config = dict(
    n_layer=16,
    d_model=448,
    n_experts=40,
    d_expert=64,
    d_shared_expert=0,
    moe_layers=[1, 2, 3, 4, 5, 6, 7, 8, 9, 10, 11, 12, 13, 14, 15],
    routed_scale=2.0,
    norm='rmsnorm',
    beta1=0.9,
    steps=7729,
)
Below are experts of layer 8 (counted from 0) of a mixture-of-experts language model. Rows are named router (the router's row for the expert), down (a neuron's output weights, with its number) and show model dimensions 56-111. Each number is 200 + 40 x the weight over its row's rms, rounded and kept within 0 to 999.
Before each expert's rows: "raises" lists some tokens whose logits its average output raises strongly, later layers aside. This comes from a sample of Wikipedia text that the model never trained on.

# expert 14
raises: "un", "at", "iter", "ör", "rd"
router,193,221,247,166,199,144,260,192,114,137,207,158,195,192,202,189,234,191,229,225,183,230,181,279,194,192,185,242,216,267,229,241,260,200,109,197,120,160,203,189,249,186,214,202,177,220,191,165,106,120,237,195,236,204,230,257
down0,222,235,259,166,110,264,141,170,153,204,208,195,187,164,141,171,144,240,277,234,208,213,227,248,127,232,175,211,304,201,201,222,199,293,227,169,225,208,133,193,271,194,199,183,232,172,128,245,243,216,208,175,127,169,214,183
down1,161,185,203,221,255,258,211,160,183,128,141,155,166,141,174,187,199,193,122,176,248,190,104,200,145,232,241,228,180,269,190,208,255,207,227,185,195,144,105,252,184,185,200,97,254,187,113,225,168,141,194,214,102,191,205,198
down2,212,152,192,241,240,228,259,202,224,158,212,208,215,245,221,208,261,259,206,250,206,192,215,148,216,190,218,208,256,217,238,197,189,140,174,223,225,256,226,208,271,275,153,154,209,164,205,238,226,233,251,232,172,206,164,264

# expert 26
raises: " He", " They", " During", " However", " In", "\n\n"
router,148,183,218,209,214,164,250,159,165,139,177,202,202,200,183,125,235,89,189,231,200,260,218,242,221,202,275,207,215,223,198,198,238,228,215,171,232,158,191,289,227,155,171,167,230,142,184,224,238,174,139,180,240,190,172,226
down0,199,198,213,209,196,185,182,237,181,149,247,176,162,212,196,200,216,205,263,193,176,261,168,274,125,231,150,204,260,194,106,265,228,224,175,244,181,157,293,197,234,217,141,217,236,169,166,200,182,152,215,214,209,173,215,191
down1,194,224,115,190,191,188,272,272,260,185,159,221,235,238,248,217,183,255,279,184,201,211,217,175,156,247,171,217,176,179,186,210,194,222,188,234,166,243,284,141,172,211,187,284,231,170,225,227,175,159,228,213,218,224,176,230
down2,202,214,229,189,270,146,215,217,180,229,218,239,146,187,196,237,187,208,167,178,198,250,147,231,111,217,251,206,167,165,188,201,224,164,133,206,287,123,175,173,183,167,226,187,223,188,204,202,188,184,228,224,130,145,172,236

# expert 33
raises: " pro", "ative", "ita"
router,165,132,191,186,167,152,190,184,199,172,268,255,188,150,132,147,231,137,220,245,166,225,228,202,218,282,212,232,234,143,202,269,220,227,227,147,127,167,236,209,164,200,236,218,77,231,249,251,137,189,217,265,238,158,286,188
down0,178,255,215,213,211,178,193,248,173,208,175,229,173,180,195,209,217,213,220,224,232,163,178,171,179,190,241,213,164,174,140,209,191,206,169,187,219,154,150,214,186,201,169,212,245,239,187,180,194,203,224,180,200,199,182,248
down1,171,178,219,175,147,144,130,272,152,137,203,187,194,189,196,272,279,189,178,154,109,146,251,182,221,167,225,314,221,155,184,158,174,229,251,141,216,234,188,233,182,197,231,169,227,173,177,157,202,234,172,144,184,197,177,200
down2,158,223,179,251,240,198,203,223,144,258,234,249,208,169,151,142,184,291,183,224,208,269,156,220,245,253,220,211,211,241,194,246,192,204,219,146,248,203,180,221,205,188,213,203,190,231,140,160,203,154,187,136,241,255,268,281

# expert 25
raises: "5", "7", "8", "9", "1", "6"
router,234,262,247,229,196,190,163,217,234,251,208,204,217,251,146,208,260,239,210,207,166,196,174,229,223,170,137,170,223,224,172,160,196,203,205,191,235,241,235,171,249,212,232,277,193,194,172,139,122,255,204,173,163,156,183,200
down0,215,222,172,205,174,168,159,164,245,196,188,139,258,231,225,222,196,199,199,67,191,188,203,216,161,209,90,233,172,243,190,255,278,90,147,125,194,222,227,166,252,117,266,216,207,225,176,165,221,230,181,196,209,217,180,255
down1,194,219,209,176,252,189,220,259,278,168,259,199,169,221,195,189,196,222,133,173,157,199,191,163,152,216,198,223,185,188,256,184,148,202,157,199,223,255,220,117,220,163,188,212,148,176,218,225,224,186,205,179,221,198,190,164
down2,162,302,226,216,238,248,213,174,170,286,195,124,157,111,128,186,183,194,118,181,225,142,207,247,222,246,114,228,257,190,223,264,178,216,229,214,200,192,185,254,245,167,262,210,191,180,278,168,208,227,94,234,182,184,197,231

# expert 23
raises: " However", "\n\n", " list"
router,168,255,150,281,203,166,238,137,172,145,190,177,205,217,203,159,230,195,148,114,239,223,174,145,209,203,203,163,142,219,182,163,214,259,234,174,157,252,178,231,231,226,176,159,197,189,157,162,286,181,220,208,248,204,218,237
down0,150,192,174,227,213,210,120,210,185,187,228,217,194,171,216,270,203,168,245,203,129,219,196,250,258,157,216,215,126,210,246,162,262,163,214,202,191,195,231,275,248,232,148,233,217,129,193,224,234,149,212,195,177,244,164,232
down1,212,176,163,211,197,181,180,165,194,185,236,242,267,142,175,251,227,224,230,231,158,255,231,111,171,205,240,110,195,160,187,151,163,169,201,207,227,175,198,186,166,222,179,231,248,233,221,190,202,246,223,207,150,290,267,130
down2,129,174,260,293,247,122,243,234,174,179,151,143,217,222,239,240,197,169,217,146,228,215,211,109,208,126,179,154,199,168,170,146,255,233,302,214,163,205,227,272,155,184,200,175,253,201,239,248,224,225,269,187,184,206,207,154

# expert 19
raises: "ail", "ay", " appearance", "ib"
router,155,288,246,186,318,215,163,195,137,232,194,242,161,242,180,166,123,181,168,147,178,157,168,185,154,247,305,215,76,171,224,203,223,219,205,137,191,206,212,158,182,243,170,119,249,181,157,175,168,83,220,203,212,247,150,108
down0,205,177,307,181,198,184,216,242,228,250,256,227,149,201,212,130,235,186,197,87,167,228,231,179,176,271,206,208,194,209,186,151,171,219,269,203,133,242,277,205,210,292,163,171,186,288,155,243,257,269,167,191,161,133,265,225
down1,156,135,234,137,176,146,157,172,181,214,189,171,291,207,199,212,164,183,153,118,153,157,261,160,169,239,222,180,207,162,173,219,136,226,187,215,220,184,193,252,180,163,196,167,234,203,145,205,263,143,244,202,238,219,170,127
down2,119,225,87,242,118,196,197,158,136,230,213,233,214,183,179,238,258,211,161,183,230,166,151,199,182,248,169,210,203,218,180,175,151,255,156,203,153,192,178,278,192,278,226,206,151,197,177,228,251,209,248,174,192,201,191,197